Weights of a small mixture-of-experts language model, trained from scratch on English Wikipedia.
Size: width 224, vocabulary 10146.
Experts: 16 experts in each of 4 layers, 1 pick a token, a softmax router, a shared expert of 128 neurons.
Training: a variant of Muon for the experts, 658M tokens, 5018 steps.
Below are experts of layer 5 (counted from 0) of a mixture-of-experts language model. Rows are named router (the router's row for the expert), down (a neuron's output weights, with its number) and show model dimensions 0-223. Each number is 128 + 24 x the weight over its row's rms, rounded and kept within 0 to 255.
After each expert's rows: "comes before" lists some tokens at least twice as common just after its tokens as in all text. This comes from a sample of Wikipedia text that the model never trained on. Tokens count by the router's weight.

# expert 10
router [151 116 156 156 161 134 151 154 124 144 132 153  86 109 142 129  89 154 119  99 106 143 109 140 127 102 115 215 145 148 132 132 139  86 113 100 131 175 107 151  92 138 156 188 165 163 147 121 142 162 120 140 126 103 116 121 160 154 101 106 120  90 166 157 145 129 126  83 112 159 131 139 122  99 164 111 157  82 122 140 138 143 150 131 156  95 180 124  86 155 117 153 108 153 106 138 107 133 156 155 107 121 124 106 150 139 108 137 130 133 124 126 135 130 117 109 140 131 159 149 139 114 138 103 134 174 114  84 134 116 103 132 106 131  86  86 114  92 103 118 140 110  98 123 162 137 107  94 156 110 107 129 139 117  85  97 157 149 175 166  95 151 117 115 113  98 167 106 113 114 119 129 102 121 139  93 122 118 111 116 122 128 102  92 154  83 131 103 129 129 158 145 124  86 121 193 114 166 127 138 116 128 135 142 129 108 160 151 133 129 105 117 163  87 116 122 159 128 128 114 123 143 155  92]
down10 [126 121 110 107  78 140 123 150 140 165 188 132 145 111 126 115 174 131 126 128  96  93 142 130  89 128 140  82 120 130 135 110 117 140  99 141 120 108 151 132 147 118 161  82 138 145 139 151 137 149 124 131 164 159 117  85 133 175 114 137 117 169 115 129 117 137  84  93 139 150 139 115 142 102  97 161 110 177 103 114 142 147 170 166 107 114 131 136 144 134 107 148 157 109 191  95 113  85 120 118 117  97 141  95 119 101 117 110 145 117  95  85 145 185  98 127 169 122  87 123 133 150 116 168 112 101  98 164 111 140 128 131 137  97 103  95 174 170 114 119 118 112 100 108 131 148 111 138 135 147 159 123 116 145 138 171  70 118  88 111 108 148 139 125 113 126 161 108 150 170 139 148 135 145  91  98 166 134  87 132 148 158 133 148 111 134 124 130 119 109 126 137 131 152 169 133 129 112 123  97 120 120 153 138 135 127 122 127 103  87 129 107 148 149 145  78  99 165 178 137 130 109 141 139]
comes before: " the", " a", " be", " an", " his", " been"

# expert 13
router [119 102 121 171 156 134  89 110 101 164 132 114 140 133 128 134 131 127 122 100 116 124 121 154 130  98 136 108 165 153 119 125 129 113  90 140 129 138 101 149 122 126 154  62 126 103 109  85 124 126 109  88 149 121 100 122 135 144 152 139 116 128 160 121 152 104 110 146 177 155 135 120  97 152 127 148 122 119 106 113 148 122 170  69 120  94 139  90 122 112 161 152 121 104 186 159 113 165 164  89 178 121 120 133 168 160 139 158 142 134 129 109 109 114 110 172  76  99 144 132 103 104 153 104 120 111 118 162  91 132 108 155 134 135 110 161 141 146 125 174 109 159 159 147  79 119 101 144 144 107 112 105 114 149 151 110 132  95 107 105 134 108 103 132 146 125 108  89 155 109  97 127 164  87 140 108  90 171 152 130 128 150 129 132 136 153 107  85 131 125 131 130 135 160 154 132 127 163 124 122 119 147 163 133 144 132 151 117 156  97 160 131 107 128 151  72 148 176 119 109 152 171 124 178]
down13 [133 133 111 121  99 122 159 153 137 115 119 109 110 119 115 160 137 129 148 186  95  82 117 107 102 143 149 120 135 102 148 119 135 142 137  94 101 104 150 104  98 133 111 148 150 161 116 140 111 117 117 101 146 136  92 132  66 145  97 152 176 132 146  71 129 147  51 148 136 113 156 158 153 113 123 192 172 164  69 154 124 114 105 165 147 101 153 108 110 127 165  87 111 143 143 151 136 103 140  86 116 132 105 177 152 139 155 116 111 154 139 124  94 152 157 144 173 102 162 140 121  82  83 117  94 108 102 156 146 178 103 139 100 120 156 122 154 107 130 113 123 127 117 134 145 148 122 151  96 142 164 145 103 128 145 126 144 101 137  90 164 108 155 141 125 132 102 122 115 151 131 133 132 112  97 128 168 147 162 128 151 128 134 121 123 148 116 136 135 133 108 114 109 143  88 107 117 106 114 139 134 141 130 144 100 122 157 157 117  85 154 115 125 175 136 106 141 156 132 116 131 133 122  85]
comes before: "201", "200", "1", "202", "0", "2"

# expert 4
router [146 126 103  82  97 178 113 116 127  80 169 167 128 120 160  95 173 119 100 118 150 114 134 135 149 145 145 134 115 151 107 106 117 144  93 178 114  83 141 147 110 133 133 123 122 108 157 159 156  93 136 122 146 139 115 191 151 130 138 132 139 160  96 106 117 120 151  87 114  93 105 123 146 125  83 171 102 100  90 114 122 108 115 110 116 166 120 136 114 173 102 110 137 115  90 155 100 125 121 120 131 129 167 130 112 143 141 130 147  89 188 145 157 116 143 104 100 125 138 146 149 136 121 133  94 104 115  98  92 130 121 129  88 145 126 122 136 177 192 120  88 138 153 105 152 117 132 119 139 126 140 111 106 139 147 136 126 108 113 116 191 116 117 137 121 105 119 155 132 152 139 131 143 103  87 129 148  92 163 120 132 149 115 166 137 123  77 137 115 104 161 125 112 150 104  98 118  85 110 112 163 143 105 147 142  72 150 124  95 136 134 126 152 137 119 158 135 136 179 123 173 128 128 134]
down4 [ 69 161 138 157 141 112 118 108 131 116 123 145 149 109 128 157  85 135 125 103 123 113 159 107 131  96  94 131 110 137 129 136 133 111 116 151 100 131 165  98 116 109 172 100 122  84 136 120 126 131 143 110 120 112 170 121 149  84 113 115 105 171 133 106 151 128 149 124 144 100 179 174 104  96 125 101 109 137 104  90 130 135  93 132 143 166 129 101 135  69 162 148 116 142 156 161 123 133  76 129  76 106 125 121 129 133 177 161 148  92 148 133 107 129 119 187 169 122 135  69 147 141 160 133 151 142 147 103 101 123 181 116 126 108 115 159 144 112 114 137 118 104 123 127 129  90 146 164 128 158 171 166 143 136 116 150 102 133 164 166 132 163 130 138 142 139  99 129  99  95 138 113 151 123 140 142  92 163 123 118 149 115 148  92 146 127 118  74 115 147 156 127 138 135 121 162 132 107  94 132 163 130 127 130 142 154 108 159 106 125 139 128  92 161 122 154 119 107  66 147 125 109 116 127]
comes before: "-", "|", "==", "The", "===", "In"

# expert 9
router [155 115 127 111 127 148 145  84  93 125 160 130 145 112 114 112 146 135 103 113 135 117 118 110 121 175 117 124 113 168 139 158 150 108 108 153 127  92 131  89 112 159 111 106  83 100 115 113 130 121 134  94 144 159 129 151 146 125 171 189 131 150 125 104 129 117 146  75 103 115  98 136 124 123  93 158 120 138 117 133 108 138 127 161 110 156 133 143 122 138 132 125 114 162 145 156 114 133 112 117 147 131 144 134 110 128 139  81 116 148 187 142 104 132 132 152 119 139 141 106 144 157  94 147 101  99 125  94 124 133 128 151  96 176 126 122 125 147 103 106  86 126 111 166 141 108 127  76 130 152 127 150  71 165 141 133 129 122  84 144 184 104 107 120 127 170  97 220 121 119 103 119 120 119 110 143 158 133 154 142 136 152  83 139 117 100 135 123  91 112 104 125 119 168 141 131 131 114 129 104 128 130 132 111  99 109  97 107  85 171 140 150 146 148 165  97 119  83 150  79 166 116 167 143]
down13 [ 96  83 135 153 156 134 150 129  92 129  96 143 128 119  90  93 134 148 110 147 104 149 157 136 128 139 138 122 129 140 170 124 119 155  84  92 163 124 122 117 141 134 160 138 104 114 112 137 114 110 163  90 115 132 116  76 117 142 119 156 101 144 159 162  94 130 175 173 141 161 141 102 151 117 137  78 114 111 157 148 110 123 117 102 125 133  75 136 146  96 131 116 165  88  88  72 156 102 144 142 158 120 136 125 143  93 170 138 132 154 118 102 133 104 100 121 122 136 116 118 100 149 160 125 153 128 139 179 142 148 138 117 131 118 108 133 157 125 135  95 141 105 154 148 156 122  83 109 130 142  94 133 132 108 122 159 107 106 171 131 178 182 119 143 117 113 114 126 101 108  89  76 119 102 121 140 116 180 105 148 125 157  98 150 138 142 134 127 124 171 146  97 129  95 162 112 122 127 158 111 106 130 127 143 152 166 122 150 111 112 193 118 113 150  84  94 112 155 145 111 119 133 137 162]
comes before: " ", " was", " is", " he", " \"", " had"

# expert 5
router [ 80 129 129 169 171 111  82 131 150 116 120 130  75 139 136 129 101 104 127 135 135 124 151 139 136 126 127  98 137 157 129 149 142 101 112  73 152  99  92 121 125 127 175 159 113 142 162 159 131 106 153 109 117 147 127 125 149 154 165 102 135 118 108 128 108 161 116 144 142 122 115 105 147 127 119 124 117 102 155 176 145  91 129  94 143 122 118 122  85 111 119 135 102 141 108 125 157 111 122 123  99 139 138 130 149 149 114 136 141  81  98 110 103 149 116  94 151  73 156 134 128 130 158 135 114 118 120 156 150  90 161 135 131 116  71 129  97 153 130 139 125 158 131 126 145 144  75 174 142  94  95 128 192 105 124 144 149 107 175 160 108 154 113 129  91 130 172 135 132  98 100  96 128 114 168  93 142 121 118 116 128 146 103 107 142 158 102 123 136 163 149 112 143  93 135 106 164 136 123 105 180  80 171 108 153 159 130 143  99 115 157 127 177 128 119 122 169 125 142  96 104 137  92 112]
down7 [116 119 149 124 134  79 119  91 134 156 110 174 189 134 150 129 107 170  95 121 112  68 132 138 119 128 147 140 109 157 122 145 109 133 143 124 120 108 136 141 164 144 102 165 144 153 110 127 118 122 110 159 130 109 103 155 162 139 154 128 136 103 111 117 127 135 101 108 195 141 117  91 168 155 123 126 151 123 119 127  94  97 127 167  85 140 113 170 140  99 116  92 132 140 120 139 100 141 152  99 135 123 115 119 161 131 133 110 113 121  74  77 178 109 120 163 103 129 119 138 110 130 130 123 129 151 114 145 154 153 126 149 116 124 114 111 131 143 105 135 148 144 104 120 133 141  89  70 125  87  75 125 136 127 144 130 137 122  95 113 142 147 147 128 149 129 168 136 144 122 163 171 152 144 122 147 141 112  98  65 129  80  94 174 107  95 135 133 126 123 137 142 103  88 182 113 162 115 132 158 133 119 155 107 131 110 172  93 145 133 151 124 146 170 135  88 143 114  91 132 162  99 110 155]
comes before: " ", " to", " the", " in", " by", " a"

# expert 7
router [124 108 100 121 121 139  90 134 101 130 106  92 157 175 154 143 165 140  82 100 124 123 160 137 121  93 140 132 137 136 145  98 117 130 134 118  98 132 103 104 118 167 135 107 107 112 100  98  55  79 121 131 126 138 134 155 175 116 138 129 140 114 112 156 126 130 121 204 132 140 130 152  77 135 152 158 141 100  82 156 121 125  99 134  96 126 127 121 176 121 123 121 119 132 119 128 129 103 122 137  90  97 106 121 136 142 100 104 111  79 185 121 135 142 151 124 159 124 147 158 166 144 127 158 154 149 134 103 170 143 162 126 110 119 150 153  97 120 148  87 118 142 108 166 166 102 137 142 107 154 115 140 148 126 125 121 116 162 121  86 145 130  92 121 152 124 131 133 117 169 115  98 120 137 117 165 149  91 137 152 135 140 129 107 119  90 179 160 118 128 176  82 145  69 147 125 122 122 119 109 140 140 155 182 155  88  99 123 104 126 120 103 125 122 155 111 140 166 135 158 121 150 115 118]
down12 [151 156 139 161 101 123 106 113 108 147 122  78  84 100 194 159 105 180 117 153 142 110 123 135 158 151 129 150 118 153 117 127 108 154 152 158 147 178 135 125 103 104 116 130 137 137 147 116 132 110 135 112 145  90 106 143 130 143 118 102  96 129 105 136 156 125  76 124  92 134 120 110  84 142 101 129 128 104  69 139 181 169 139 151 145 112 127 141 193 138 107 170 129 148 132 128 116 122 102 135 128 126  73 112  66 145 140 156 102 113 115  98 146 113 136 116 100 133 129 102 158 115 124 115 154 136 126 115  90 134 149 112 120  93  94 161 126 162 133 154 168 104 151 187 142 110 117 145 141 100 111 111 124  87 112 120 177 115 141 145 146  99 120 147 114 145 126 165 139 162 152 168  94 110 161 125 105 131 127 142 159 174 143 119 125 144 128  71 114 123 118 126  99 163 110 141 145 167 120 108 123 122 116 108 106 150 150  92  92 139 119 125 135 123 141 103 113 107 115 147 155 133 152 107]
comes before: " of", ",", ".", " in", " and", ".\n\n"

# expert 8
router [130 117 119 136 142 112 147 114 130 123 110 116 150 118 118 142 127  94  97 106 124 167 162 111 129 124 124  68 112 155 158 119  76 136 125 181 146 141  93 163 151 128  92  76 117  94  98  94 115 132 109 150 127 118 137 140  76 115 138 137 162 129 146 110 114  92 137 171 142 129  93 139 117 121 130 138 120 108 124 112 150 137 143 126 141 116 142 157  78 153 158 130 131 151 114 131 163 135 168  91 157 108 172 140 119 132  99 144 163 143 113 145 138 134 134 107  97 119  95 133 123 190 152 125 100 171  98 157 126 128 138 139 115 131  82 157 168 148 142 155  81 142 145 153 104 143 134 145 153 105 135 157 128 130 118 175 111 131 139 137 120 132 138  96 166 120 125  40 149 123 139 145 130 168 126 153  80 183  95 105 141 136 105 137 151 152 101 109 128  92 129 144 161 143 145 153 137 117 145 165 129 174 124 142 114 144 103 158 152 116 120 135  75  93 154 166 121 116 120 135 119 114 159 117]
down12 [120 146 100  44  89 123 128 123 124  95 128 144 113 130 121  82 118 142 147  82 194 103 143 159 118  99 149 155 127 139 119 118 143 168 151 118 143 116 125 127 175 129 118 116  82 125  98 123 141 126 125 137 153 143 155 164 185 134 123 137 134 107 120  84 132 109 119 128 173 132 129 175 131 151 123 115 138 108 136 135 124  87 131 125  97 114 147 122 109 101 144 139 119 137 158 137 103 140 119 126 140  77 146 129 128  96 127 173 124 131 115 135 115 153 112 139 145 154 151 159 120 120  97 135 123  83 120 119 105 129 155 113 142 129 166 164 174 142  99 135 167 120 184 145 142 131 121 128 117 144 153 139 118 142 176 128 127 118 124 119  84 121  85 141 135 146  89  53 131 106 104 120 132 151 144 149 131 124 108 146 122 163 110 115  81 130  86 118 128  75 138 166  86 131 139 170 101 156 117 163 140 135 160 129 138 126 108  85  93 163  90  97 123 134 127 154 109 136 121 123 108 167 157 122]
comes before: " |", ".", "–", " |\n", ";", "%"